config = dict(
    experts_per_token=1,
    hidden_act='swiglu',
    router_score='softmax',
    tie_word_embeddings=True,
    optimizer='muon_variant',
    learning_rate=0.0153,
    max_seq_len=1024,
)
Below are experts of layer 3 (counted from 0) of a mixture-of-experts language model. Rows are named router (the router's row for the expert), gate (a neuron's input weights, with its number), up (a neuron's input weights, with its number) and show model dimensions 256-319. Each number is 128 + 24 x the weight over its row's rms, rounded and kept within 0 to 255. Numbers have three digits each.
After each expert's rows: a language model's description of what the expert responds to. This comes from a sample of Wikipedia text that the model never trained on.

# expert 0
router:161123165106139136115156128182170105089120111171132122124130122102125147107129116159135141115135125135145106100143113102113138116146073126139148199131141100151152107165160117083148106103109134
gate0:175126136133122116100128089194137108150111138144115116155084158100157132132156146127140104126103106154142102118126116146108135121112126141091121123115150156151100148133144162122156153101150116
up0:134092120146124104133119136145168119139113150119150114163126148103160124171125141126125130095157148133153132134148115118096132147091149153108139068116146148160118120184156153139150132146178102
gate1:116103182112146151130114174122137097093129175149135152103113154122158118123087154147116132099178164148172116096144104106132109131094117177143140115129169103137129057162114120121136099130147146
up1:151098134155117121111130132091131112156144136087147120167114133149122127139101098111144142155110112133066103094100112113175145090121094113121157129109099111080140114142164098162188138130100126
gate2:118162130170125125123121097111085107137125109158143089115136165146115095098124075051138116101120118149159157155146120105115137121124144115085097078117118116151151122128126118131151134100125089
up2:106124142129107099116103149115142157141124134145129093140114130162140113118090056089132133096165131138082159132152121101163138159105082133162113138126118129151109145132067153076141139151139087
What it handles: Nouns after the, his or first in sports results and awards, such as title, place, final, match, debut, round.

# expert 10
router:125162112067131131131152113111131172104124131139107164132137112104159158138177174145118107151102149170090120119175140081134150156141084150122142127114099112147156105166131117141136153096153153
gate0:120105125129120128149153071117092082143112148140129123108128134144114155116129101134134122127179119147155120114119105164142164128125129163105133099132114126134101129170142112188132161114079128
up0:121113127126107155101080150165130180177116106111131121106133120174110163107151156136132156150128135111107158121144132110167171120153168138104100163129126135094126136077142191073121133131159120
gate1:140135117149118194081146116105116095104103134120139128172125132146117117142112153119128103102131082155139176144142133140091188164105122137171117149116138091178114117113139117179119118142145167
up1:111115121122117111101137120141115120112144157125126126107131123146094135152141116094148111121139144101158144130135116150151155134158158149136146166104103114163109120123116142119113105103109147
gate2:132142154145134135148147104125125136157106170084161140107151112130111095133148113117083151150146151089110106126129133142092128117084125137077079170115136113138107121147125108165106114102132103
up2:135113082122155118153125103112129080102112147169120132128110128156127076094140146085119122143111114134140133119123116146098158154141107096097157164138190119098117135133119122132127141134130144
What it handles: Assorted word endings, opening quote marks, table pipes and commas, with no clear shared theme, such as view, counterfeits, "War, Pen,.

# expert 25
router:114163141107112133117155124080125150083134144114084167124113167114162121102163132146133117162111114117120090109182107078092129151124091157152144116114167123173152106153110115139166151101139155
gate0:170105121145137090114115154118109082107098146109046121103138136117169106114134125154141111145133106147107131132165141138095116092095141135102123107086076115111159114130145112108141106148168181
up0:141108091111145118147112151102168127116102138099112176138128183118152113122150134109114113124113128128121106166097109142131134107121139136123149088122110103110117097128108184177105128127146142
gate1:125127116151162109140143123152134122122197166150139107095112140124110082137106132092166156143126150129101141160154123091128134155118104166158131129158131138121127140125155124084152117120107119
up1:129134064131146141156138146124120148140114154162094131112144149145151164109125138150106108131163183149093114121155140132153130112124129161102141132140076125125089137116147146090124090122149119
gate2:144131120118113161155127129117164143116105116130100103093125153119100135102100133139142112098100135179121132120138117106147099151132085086106133137144136124150120145140133128110111156133158112
up2:159126121135161135116108083121098131133157134105173119111136096135098139081109137103119126208156132113083126118121138096108126110120121129133133121118092161156130123126142103151102131108115139
What it handles: Semicolons, pipes, dashes and commas separating names or cells in tables and lists, plus decimal numbers, such as Perry; Baker;, 1.1.

# expert 26
router:133111143075135122107128155133131127114135157143074121127107152137168134101116134136099140175111117144132133100133114089096137158139152159093102137109130119169104110168064131113121158144130130
gate0:126126131134140123068180119095132109092136118156145151142130112142115149164112139150106086129095137106121074173142102131170133108131144144107151137154088106117124142097165111104131171135128134
up0:108132132140134135039139150177131130084081116096122092137149116163132102141165100162165106150078137093110099150128123114149132135128151105154142170095132105123127139109126132116097074124149100
gate1:134142115118131154162132112128113126178100141103155125122112136137140150140164105118158106101089147163139164123106133160142107168160117139102128101120121157114130124083161126107091169112122136
up1:145095130143143127092112176083127130113125142126115113112137112112139088175144137147127175089122096121123108099120100126165098118124113101145100131146084140129138120131112134169100110113109100
gate2:104106109130161149168114122130148154084103175127090091163085117132091154101099156139114140145077140143088154123151129111087095105136118126153162104148107068143117141155119112075120096160154126
up2:103177118139098137147147126138097132159128136069127135092097129132148075124153100096124126107132164121114153128104148127125154114095117144122124110126120091122116145124112123167164125144142115
What it handles: The preposition by after directed, written, produced, and of after nouns, introducing authors, creators or possessors.

# expert 4
router:104158135081123137137139170063109150100140148134117169130131155085173143127120094160148153150114104139135104081149094080119108153159145163127152138124136069147132090148107136138182120130124157
gate0:109125109130105171139120165154118123124133162095126100124100081104165139130155161121133112142142154115130151127125157152078133108163126127152118124130103115151102123134146159102138093133163148
up0:147149139144152123123134112118114111133150124141112160134098142163065132121157140072145069136100124156139123141124083137146134132127147149134111130116140128153117122127145136143116124105030133
gate1:153166114150145144117168119119074120128152141127151083058165119122118130096146090122116093096130105131165138159117125141119085119146107158121105118126138121109126136120136164142129135120150134
up1:102114092126092164076055128088130145126100129185143134144106112070118114104124126147119138131142149136142097131118155132079100133126124111150112129154138136114156134112096127129152143123100137
gate2:134122156113134153153164137122115137186158108138116173146110130114102157130115120144108176157130175101143128111143124093172125096139127093103129131113143081135089125140154092135141125157145134
up2:130128157116137140169121134123112138188143089139173128127114135128134111102142133163141160144124174116149100126134138094162124124132122154073121106128125103073103120082140145158152150139145140
What it handles: Country and state names, political and legal words, and foreign-script pieces in government and biography texts, such as Pakistan, Federal, Islam, Republic.

# expert 19
router:148096161130137099141151124119126136128134124162105142127076153141134116122140127115130143135097084115157098124135094092141130145122100160113139149136102154151118112158122117150136136114121154
gate0:121134100107133158086162104131105147163130104118160121108113130108124111167172190172109154186099139163125141127107155166105174107136152157107103175126155103068160139153190144138137162115079099
up0:174154114182137081151093149150139096104156165115110155146133129088114131091105078120119145128121161075109149149130111125119141167115085088093140125122111116133122126103112100128153127115140159
gate1:162122113156106131139151101080157116109111117100145118109117090113116150106136127135167165102125151062161104164132156119132147109146157139146067190146142147178160121143154117111145157091140117
up1:143172112136124099107142135078131139129095105094140158108130088129106119114099134133149132093124158123135144133124138141105183118163133092114083175123154126129122146119122120149167120115128104
gate2:135129126160130083129129099106179130132125181082105131169137103134124123167109099122125122105116114060116125113177156100124103116116132154108182163105093155123143133099099137158142108129156121
up2:134161118143126139131169127174131143092129132078100115087161096145118111151114125124152133167122152179153138080126122148119159155117122103139110128164167091112121103129159124098132134091098107
What it handles: Word endings and plural suffixes, plus astronomy and taxonomy terms, such as Angiosperms, soldiers, neuronal, JPL, MPC, medalist.

# expert 9
router:115158138108168074113166167102130153102207151129105155167132128086138135082143126139114075136083130129117124114155100112128141174180143164137125153109126161123123125151124117138141146140111111
gate0:157118127135146092137134103120151128091167118118111133135132135146109107152147080137115085125110131130060131149152147122144089123132148115174114138152110117105157143148126172134135099149144114
up0:165154107139135115137128118139150107118163126117113133098136097149143111143155083101115102129098109176122132127146131128144075105147145111155116141138093153126144131123131141154143108173163113
gate1:135159148115131152152151173109131177089147149128120152133149092100144103093132164111155151079117096146118108134098101157141130162136131113115111129120129101134146146107145161134153085093108132
up1:117133115144129128131091131108123072139118111105128093142086178167126138155144099175113086158141141078139168138183170092109125122126114134156133142120097176127099085110101063130135160139178123
gate2:111139138086144180161145174148192160134147130163102135139120129116126074107151116112118139127179151105112120110093120128141132131115164116126149101092116132127095154161084079106137126124147130
up2:125146118086108142106105136108090097165124151122140122132126173099148075132152125135107078107134101100151114149118105136081108154122099119143146115151162122126131128140138103104098136129113121
What it handles: The = and == closing article titles and section headings, opening parentheses before birth dates, and Roman numerals like I, II.

# expert 28
router:141168146098123124140158151105098148089120126138073149167109166101189116126156154112121129143104116143096114107164071096112126169154079161155132147115087113131145106174116142146157142099153171
gate0:111134155124128111123122164121132118105110103095157133134105155143102113156138125141149131127112133109149129125102130152099147167133138083096123102105105113085159118138143099159116104116092176
up0:147138165142143096098120131138111105155096115132163122158158152170154116131102136128126143118137135139089193194137115159109131153102148160138100140167061141136119152104081129168109116124145148
gate1:130125098116090134127123096146131142147136133097115127083111111122159115090163141148137114096130132147105113120133143127129107134092126140115112124116153120129088121174148106143108083099105127
up1:142116146120136131134144138115092127143194164145094108127127123140145132143145103108092136135114128098107135110113153119129101107160129118157115160148107141127092118126096148126090133089085121
gate2:130137133056160135122126158099102169087172098153133174107128175120105121120141113140137118130159125150132113081139139120177121128106156125137153151143106164122141145123112122138123129144112110
up2:110116108154115078156135153114129177122146128139114114137076072122143080127143122106182096106141119137082106117168128131122099092071094080083134141096104093121108137177110122119112094126122140
What it handles: Bare spaces, pipes and empty table cells, plus assorted words like events, Sir, she, 1,500, with no single clear theme.

# expert 21
router:098091150149117153151128134154161095117103158143127168124131130112144115090105145146123127165083134140090138110118095102083093158160119105100159133145143116139146123123115116119124122173166162
gate0:101155136101149152137154070155135142141133150091132126072106124148063172184154118114076104092147101156089134127157132122164133141146109132102145076110153111112072128115108112145127135107179145
up0:108126167131174128133112159058121133112183160166080156117114125131100159116141113132156103142106164128092145072136109114097115143122111112107165124106134124151118087116110111140096160118127128
gate1:109172136131165133117114149084136138168105106120126151098134114118102096123150128137142099150107113154136152111115162111126132170172151112101170126133140088118131116110133156177119145131125111
up1:141098134130135107094124128120152126105145111143157124161125169132145101124115133110141123137119137122106088110094110145108123148133113148149107101139150107102134114112106135074146130136128128
gate2:119149119115114118097118093143134165106129174125124154127132096133097170109109143154117108149153081121141139125103122113156115137151112125124139103079157111060158119140104091108144099114106123
up2:134114089139111080148085127119168134092137135143142112122121101185115134146122169083118121127061095110153068152133155099081138130126140140076060171147111154150161099114102135144122111126111110
What it handles: Prepositions and object pronouns after verbs, mostly for in sports careers like debut for, played for, plus against, his, her.

# expert 8
router:107175152098089149151150146129128166106122151131109145104134151141203162094126131130120122151131134138124130084157082100095135159155079166134127137105093119166122128155122137128139142079157163
gate0:119132166109132137143133115116130124127098117144084179138110193119152135183099137164133113164122143132147141114117097108133122152104098160145144153163113107118140182163108154086109171115161116
up0:107114152135116148117116125123124108121119151167113143148151138121145078099098101131101175110125121115112142084104137094139132141126093139155116125157120167161143133144093119117150159094108121
gate1:139161105124152154124141120150185108134109134140177139150154168192128157171096114102178121151070101178105118135117118094144139144155134151117106164134109087085132100154116163101173162128151141
up1:104123122141093136106159141121139137101117155160100125116101126137127098120086136152121122112133129147127079064150108131114091050150143155108135135131133164143084118126153106120149146145126108
gate2:159074164131143128099107108171135175122086123129117097128126117141130120147102107119099164126149167114149114119161141084143090047170161130123137143124098168065109130119118123109124133172138137
up2:145140126117167129147118117152123156126140166138127060096097133113131129156123067120175103150127155117127111068120180117094120108112109112091127086131096145165135128159134136129134125088159127
What it handles: Inner pieces of split names and words (boli, cum, zar), LaTeX braces in formulas, ordinal suffixes, and table pipes.

# expert 17
router:163107141084121102104143136115118096100138136123082117086166107095100116142168206134136120146106109131123150128189107090105154160103160156114144110122092121143159150179138143141131114144132147
gate0:121141132117104154122150168110118117127126126101098086140128127127142140144174117144113093141143151093124170135104131099096171102134142156092070144099106095146128191171116107120112107140113142
up0:124121098128125128123079130149117095138112121135100116129133123086126147122139150144088116140141159116139202127146132138109096156137158159095115107112134110133170158173148122101095155143135106
gate1:130092118101138123084151118150118133152109145110153112107102123142159203131133153128139147120145160157100148113115114117083096168160113150113143120129138101156093155138128096152124084135147120
up1:118109123131103109126128141137155156142150092138132147154113120107141124123126125127134128134106114154123134122107130157116098082143128112130128123165172112132152128117103159124102123124116106
gate2:106125147180121099171126130127129135181112111118148115110150134147108146142115094140084114169102142146114103160122100121101139175119094114160110182132131131134105155120135122147114128105114136
up2:166153118118117123117151117113105127103144093105113160165125111152147149131142126142126072140129167129091162126124145105111166102110120137067135095151090108132147107119108130096133173161143118
What it handles: Words opening a sentence or clause before its subject, such as In, After, When, During, Whilst, Since, Among.

# expert 12
router:140184125102133141153136144143146120103126131133123133121138143111134132094140153117080115131103107139142121131153118093127139131107125116157130123095121112172143111163076108111150149175123127
gate0:118128154155105153170107140126095141158119084111123179128115143141160178140135138145112134139122139106158113169138121141103123153154112118094161134105131111136159166122155122109107122135157142
up0:101160148130090123143127140094070126135114091149118150139076160095143188122128183116149148149147146120146145141110113156099094122159149143116135161167180094163166148106140089137131136160107107
gate1:122146120106143151126143104104134118114123125153131164125161111143152127095143153115101101173086127163111140085177102107183090140114121123140143128099095099123138115146137129152127141146111120
up1:144126108120086098115156145136132136102113141163161142079155110152150124093122144128109116206120112116115118100192112145164119092086130118125182124069118097124169122169134098136121154138096077
gate2:092138104141080144155142130130109112137142128110113126136131121093128107112181125115106156090110073117185131125130136156168091088138168182121153188118135119090172147097137121090151143109127113
up2:145103134143114143119093162125154095149097145120157120093140078141153152142162156147089102110159123140147089118179162107104133129126136104101120127126150124098138137143148155055130143144141109
What it handles: The word as after known, served, such or used, for example served as, such as, known as, plus table pipes.

# expert 13
router:126099148126175122096152167093116106091126147133096129119145188149124152118171159153174087173113167145132118121162112134155114114118160120102119176100109146137159123135163130116107106146107178
gate0:117079130151150118172160100108130136147081116094111126113115145126177131116133102139106119069163123133152124136161131142114148151134080151158126128109203109106128131123164129100137182180134101
up0:109192157146134155143126136138091128108116156093112129118096120148134104151149197097132111115074140131113153141132121110163130150106159092145154152114108147118127152065142149070129151106145117
gate1:141122135155102098126139109114123120136083156095113118118161181147107133171136114122128130140151127135120127146138105136124119120163114131138154122085073185125120149138134188124133164098141111
up1:104144127162148139124122090117146156161109149103124121114139185129120157183130127135121120156129115158131135172138122133121089129139151093133105103110067164133089173118131141166093133080164149
gate2:145145111134094110130117111133130143125118150115152148150129145138099114159085126139117114097146153146088081153125140124113154130179068112145124149130132150093092180151130155137156107087110129
up2:110117137082142126110138136138106094155138124142108164110112138093128159148146123094151163161136106150117114147111133089176129113121105154124174137170151119123154148107122132132164179124143150
What it handles: Main verbs right after the subject, chiefly is and was, also are, has, became, won, such as Fort Lyon is.

# expert 24
router:140174155112154080119130148136133099127119141126091112122103145139154175114159130148163088099108148140140107166133099114121104204145113178104122142107138150134122094132108122095125172155126139
gate0:124137139112112130117108136160149141121129135157129102155096149108155087130113135145150122079101113108115127099109122128142107087142115102088165160102143101120123132082115144120126124133154140
up0:136120168134082141114099112169104129103106128143140095155100123073161098137107131144131122136144088132125087156123136105132118112139128118086155167115140057116121131100135134124139154133124167
gate1:124118144136105102102123103120129164113081124139112141139107128140162117147137134132149130175165109131081087140079206136129125112117118145111136082136101100100134133095166152105151139124111110
up1:136084131120102169114164114140139142161105117121139130146112126061097080147135170139098165126103086104119081151113121102151054124129158130144086112116120170100137129129109167127136073080130125
gate2:100112170083077117110112166143129136109119119133128140107112161145110125159150112120157170130143128073130129133120151186154149107111154164145157119084136098105136116067096148115116135134107126
up2:091112125099061162133106151125115130119131139147147180101128130109092144143122114102138156138142122086119131106148132182153132087100133154122135115089153109131117121095107136118134139150128131
What it handles: Every line break, especially those ending infobox captions, headings, list items and table rows before Background information or Scientific classification.

# expert 16
router:118166131103127143128149150124083136097135139128092141097146156117133142139139138163098145141073143152090147131153150070107115166169090114144153161111087114143184110173084117107146146083141163
gate0:101094172160114107081138109121150139132131130106162127123140149164100101180151112167140095109159130148129168149132127123097140136079147140107189155161063144129121120162147074139138119134133132
up0:106121132156121110113184112167092129154147108115126152137140107128151146087153158109078057132155106124112146157063122145107131144138086155177129134098168085118137136127136103104083100108121107
gate1:094110120126143152073161157157146124092101082114103144122110126100124115134113114113155134119116146132176176158121111118141135137160135115112161133111172108095119112135147141125100123155154148
up1:099143075121123151132154073103128126116090098144160142103131146084143130094091125126152116147111123154129168133135116115119129182148122133145146112096131135117129127120089138130111166143103101
gate2:093105145101180125122171104149135131130156116130091137133112155103126135133106087105132101105127117137091155137148088079126123139111074105156113123103159101152123140157135133136116111144136109
up2:162130140154108150117116135168124103136108126153090125142168116120114130109118143158123112105137117101135143103144135124132129157137124107101120103159136110080180105132125127102172137089134157
What it handles: Line breaks and pipes ending rows in results and election tables, plus pieces of proper names, such as Sega, PRR, Linares.

# expert 18
router:118130150109118088127155151071107130122117142101085134105118159062162149097129137139081128186115089151118091133165123101085133141168096169135157127156139136153128103099087131113141134098144175
gate0:100155127184145121179138134102094134133131126138069156155161126140164116117107120114089129168096136131159129140131148145096131096173124106105112138128114127118145098079131119142155107129150126
up0:129151136101132139152123147147166127119110109099126098075099138120119131149142098140174130127138128112107146138100161146135159114095126155159136084138167103144124128135118156093114156132139117
gate1:170152134093140111125147123086139112114125143148108167098104137140090138129092111091139122142130134133136129132162096126155177119119124144163104140123156137123118100165147097103139140127110164
up1:124116139130144168094126138084133127117123117158091132173139122110117142162139102104167122135106139122107117129144144137102136120116144124134144183161137108132078139113145089114123142086119094
gate2:095132117105125099163082131115149128153116164103095145114088120140143110109147142165118117097090142132109114172095118152076092117109136117121108106116068122135130164168134158118081148130151134
up2:163115114145120125123192129142151142157138119129128146121137143144127139120157148170082112153167128126137121130168126160130122136158093148132142112111117125150123139121115099109132144111082130
What it handles: The words at and in introducing places or institutions after located, held, died or professor, as in professor at, gathered at.

# expert 7
router:128139152109140098165152143091114132134128173127079176144132107128136184085140154124120132127112107135140105139156140101103151166158160144114118154151122157139167099185177116107134130093150097
gate0:136131096143178130109147105140138155154132089096158121092158084123137126132163099104077145138096129115166152113151131090139139178132140137122146157142136096113106104130133134134124118145160185
up0:118120140110147139114153105144158181081107100159110201125169094109177172129100154117115126129112149116120154140167121134152147080137109121161070113128117107146110133148114133120107072106144108
gate1:121152116117146109142137104121101109145098138093107099116145113150154142133132086110139096107125116164131136154159144114159104122125129124136109106112124153134120127123129132141119110065150146
up1:148136124143147128132102131116107154097124076130130148143109161092089183120106143125125141170137077096136130120126157131126095141099103149137146135127129145136069176119102128129134140135123092
gate2:112130100127126115135123148166123123140114128125108116137118155153112130142153149117122136115136067153102105144150074105128103142084124144123154105093143131104123126149113144142117156107132102
up2:118121140132129114118092163141129145129118142167135157153138119134096115108135136134122140123157127135112150158127139140089146149134107120098149136128124106136167126187091134098126128092139132
What it handles: Articles the, a, an, mostly after prepositions or is, including opening The of an article, such as is a village, on the.

# expert 14
router:124137187133136156145144107119149141142181142127118132118106151116158125145138138128117110143110160152118116136118116106131143159118108123136150121159129109142107137105153143135113168108175158
gate0:104106145095146138074173145072102114171159138120146149127110103110139125111140121088137122187149120124117136120096126138104131124141141121137116166079135118171087108119104111134155135118165159
up0:121080091118130139085147121119136098149145071113150124135171115158164121150133118118120169213130088154153107114108121121136103167135117147111112154127173138149103157178147123124103163118127175
gate1:145106128123097138126131092122131119140128113147155112100128125148124106099123091159100134092130148127143125091118162108181124093133136108102100103167061122097138100158148150162157072139120119
up1:133140155175095162149124110159139092150153144172131138097104145130138137165118115154157166121158137095137116099160164106134146113139145170109097167139082113132174180146161186139090166117136082
gate2:100124096152147122158129124170133129134103153135111109106144139122154111102133127121114121112118103139135127137156158100105153102119136107143105147128145093097115140152105142104113095143143128
up2:123116134158158113164162106096155106115107118098123110117106127115110125137106112123120055143135113166123135110161133124097162123097139095132166123144133109127095163149107102090108109080132134
What it handles: Music words in album articles and personnel lists, such as song, vocals, guitar, drums, and quote marks closing song titles.

# expert 15
router:147165154117111132126177144119077124103114124161095159142105161138158151105130146137128123162075115151144108119146096095090156142148099164161121119118135111152127101143119127122139161109145163
gate0:139093125117141157146144151134109165136104146137131123105104175088106144161128138113102134115139152147147124170121086106172124125150146140119137126145099157127141179151082120064121132150147123
up0:110157143159069144111127131115115161131111117118137161179151135161132090153151143129117099133137126118125143112128139148145161089128138092120125097149118138149132120088131132097145136102146130
gate1:133125130122123135174120114158151078129127125150094144138120101122162122151161121084114148116129187172144123165123131122148164170148112085155138123160137134105119169133127099154117178081098135
up1:097110089151139113160143110122156143112118141132157146095157146153138147142138116161081118137126158107145111109126147116134100111123115147123163105102145112135168110158122108121141111126113151
gate2:136153115098147157141126105144107095134126116119178142115170144130115146143085140102129080100134155134157133159153144116108178136105101108156100105111163130139096126150097149089145160140157110
up2:118137108112174089084126135129090146146093148077108140091130108170137122080137145170099138160111118119092185132116116135112139130150140138150125140150102108151129117155137135145169149119087099
What it handles: Digits, times and score pieces in sports and results tables, such as 1:00, –5, 6–4, aged, and Thai or Romanian characters.

# expert 22
router:135132149113151162114161165133145120106107119129101150129162196110152126136128111127135114109102132135089110120164138076140143147137077156107153103122108130174129117177133134108151204101104138
gate0:101106095150136111167146124144125157112135134128141111165126122176197159117092132153145122136102144098140128125173109149113115098133107154127142139103184170143133122151101130127141136165104104
up0:173125122133125127131142141108127119136080153127163128125083115098139115124108161144110134122174177099117118102089118141145093142149115110105136112098113096109150165127133112094127197109167162
gate1:158131136156102083122113153120137148089133136144093099153143110163079096141169103136142126121107109121158148123151125143169117129108131128122147104117128136124086150140139120112143120160138119
up1:121135128157126161163122160124136138145116166135187109159151132156147125100120104137115089162134120105129128157117111103130146124105120103123142104165148101096096140116139161094136127136126169
gate2:154139140104148132097141125135077114109141087082058134126149140146161135116163145080145127169169146139135110127145147083081113143109136120132138117146088119113123129117143171133095127138142123
up2:126129118163105136165141116118150122154147129184157132131126107142141141154115106142133114147082117143156155123155120161123113155123154140125132140089136145152143137116125137117133150137077117
What it handles: Four-digit years in prose, lists and tables, after in or a pipe, such as In 2016, 1991-08-23, (1981), 2010s.

# expert 1
router:124131166129152117123138139129161109135116154132122114139139117128134174134148142164145112086130130162137121150120115141142142140130105117115112190171133135156144069148123108125158158101115135
gate0:097130145112117072154133096109110112162125113103131085144101127104168176154110119162121146129105143137159131111126113140161150088099098125068122120100116139112105107136149166170169127142145103
up0:153117169133143136150147143145177144126160126174172113167097102094120110112175107098130122097086137110115145156123101129103143091102130117138079128145143138145143139146128156081152159137127137
gate1:135121144143103126126161135159149100150151115150114110100138135106153096128158110136122150145117172140119118168081059113101151137140176174131107117129149136127087087151148132128094136107108107
up1:103097106115132117134112097120164113083121114178161088127109112111129138091104173160132125111117114162102105127158123132154122154121116164145121123093130119099119141111108118130132103131167103
gate2:137109087107123097140087117117109164162108125089119165124102134145080131139143126098136103144100106169106127117170104123117128113100092140134175115108108146133075123102129175108137123131143144
up2:108123079117105135155086096103095103112144147111137106163111141145126125102161155123116135132101146151127134110140121095105107090106115123142158155137112140179125129101100144148160128126149157
What it handles: Colons ending field labels in infobox and taxobox lists, plus some label words, such as Born:, Location:, Owner:, Season:.

# expert 31
router:132164136082108147117141146140155154110142135132087128088139103115192130129116126129089159141122117162114110171164082080110137114142063145130148117135109081136142094138115119131151104116157163
gate0:159086162146178136113101154122133136142126138136130084090111132177110113154121132156165116109130147125144157145145123143123085125131109117154099113106111119130166110158100126116146085103110128
up0:117096119098103105159118184116121110145085132211127123161139143105135106119102142136170144131159141140120151144128165141122127158141086125110148123113163117121154154129136120104149168121096098
gate1:121137126117127124076128107087129108128123106133109144150130106129147170150136127127125103141137145146165108158126129121155064128134146155111148149143135115088125146153127108127067101123159096
up1:131157129134145116121104155121124094088127092148138097136116118115141101163096141110114119138145105102152163103123133133134128113169169138121131106170116160107146126134153078144112109082148127
gate2:108141171141105110189136169084146151101169134183130155092124113108132149121141165113092131084108132131143151105130095107154116185183136158099166157129130123129133135113084132109174113112134123
up2:096114159166106099148117123086109163118162103113124121121142125118134107121121113167131137124156150170117130110123096109158165096164137176108141122147149141107108140139090119109159076083140122
What it handles: Time-period nouns, mostly season and year in sports articles, also months, episode, century, such as basketball season, fourth season.

# expert 3
router:140181160094165135136110113087086110096115140139115170137145141057137110137145140150105111142090125154143104108160109138108121118143133113134162110155101099119163106148131104147165112168126147
gate0:097181090144136122109129117125094110114116163113146119106090132154069146134130122152117138143131126168144099091120117103141075108147153128151120144134108162080149076110137144153121119150111108
up0:107129095175142138124167135085145107112121179124127152114128110111131149112123145149110146160131106169153108069150103151110111152158136124145111113129100139116134093094136137122143102131081137
gate1:138119169153148127110074120129121086129109138172120122122109162145112091113153176121121099100115133108130128147181119061095130146144129123150145119113155122155112150127084098101097144119106115
up1:100140142182130154121135105172081123147111134120102095106153135094119140184111140140124141107089149084127136126125160118123150138118139132164140158083137097135129152102102146112099140133092131
gate2:123113124108126110134138145102127140094102101150107130158122136109146124111138149126131141158172144167129147141133136164126133133103134156105143109122119155101134142111108123142121092107170104
up2:084186126143109129137102093168108114202077146117138138129141117153072097117119114164145088099097143118182103109112107105084108121089108112145132144114128135156140113108107153118120110132101156
What it handles: Modal verbs and adverbs like could, would, should, even, instead, plus action verbs in plot summaries, such as demands, attaches.

# expert 30
router:142167165080097130112151139122107151104126171145094147122116149098187145107119136168119124129087122162144107107128066077097157101150085182136122148118126119144161127162138131134128145102138185
gate0:169139115159156144146100131135113083131094139109156132131155117089073138098144126141138114182087107123134135132132129144104102106138131109154176142129113170118116105122114097075128138171112088
up0:187143170120147105111082096124141120151108145151130190094113090146131125141151111152134139140125117097156110164106113141098090123090143139111128145118117109105148156153124133122127132138117153
gate1:177119148131129130146110140135119118126153127139110131121104146159074133152121122141161143116099112094115070113130128163120115147139100136151119135104137144135092107129134149155131115143134128
up1:076115108113112121119113092130092114117146117150139143102148143127205132114138131128126130121113130123088094124189151110096117129132128135139139122166186158099118137123147150131095124148143153
gate2:129132057134135151107161087136157119088125134131145128124137144075151149134123098134162139154118158110151161195122114083118115109122136121113180134144119162112119130162157136092119172126122152
up2:136164138125121139123151100179080132070122126128099157162158127204151114122167121156137152147115112106158189130098119131128132139144144152150107161122121141124090123127132119124139121157154173
What it handles: Syllable fragments inside place and personal names like E-him-e, Iqui-que, plus He, and, and blank table cells.

# expert 11
router:112151144085094137124177138087108163095123136152095155135134160129167125157129150155129152156085116157128100126156082074100130170177101148171150109103109134128137090163128112101166144092175185
gate0:118120121144145086133137079134085120092128127159143169138175110148125109119139110130149101124125155154093105087132100076093138119096133158137153108162144143111155151139161118145144140110123111
up0:128162149066160108150156103130098111104113103118097151068125148115135149132129142130102131128099135156165142162111158132152133111118157134174137104124103137106108174165150134130116132085111126
gate1:153138150121116142113118150136138093135122124127165090067145167127168145130138088097098087139144088150092156130160104123177117106147082132121139104141108092158179100089111106088117101128126141
up1:157133187120086133116134159102126054154122141151146095092115096110099121124087092130150125146119112127109136126114112154120164081168118158128140111116139165129164140159093147140119129089144084
gate2:124121135123149126122107195140104119090139122135111100107158122149127120097102119167164128160111094138148091147077130149128136170148114146141116109116106127144112130153155112161110065105130156
up2:151125142116114123133110099179154153106127113110078132107132119131114121131084108115145124091121153113133108100120131127173174117129132097090130146135130135154143170127130112143118126113140138
What it handles: Commas, closing parentheses and semicolons ending citations or taxon authorities, plus table cells and numbers in astronomy lists (MPC).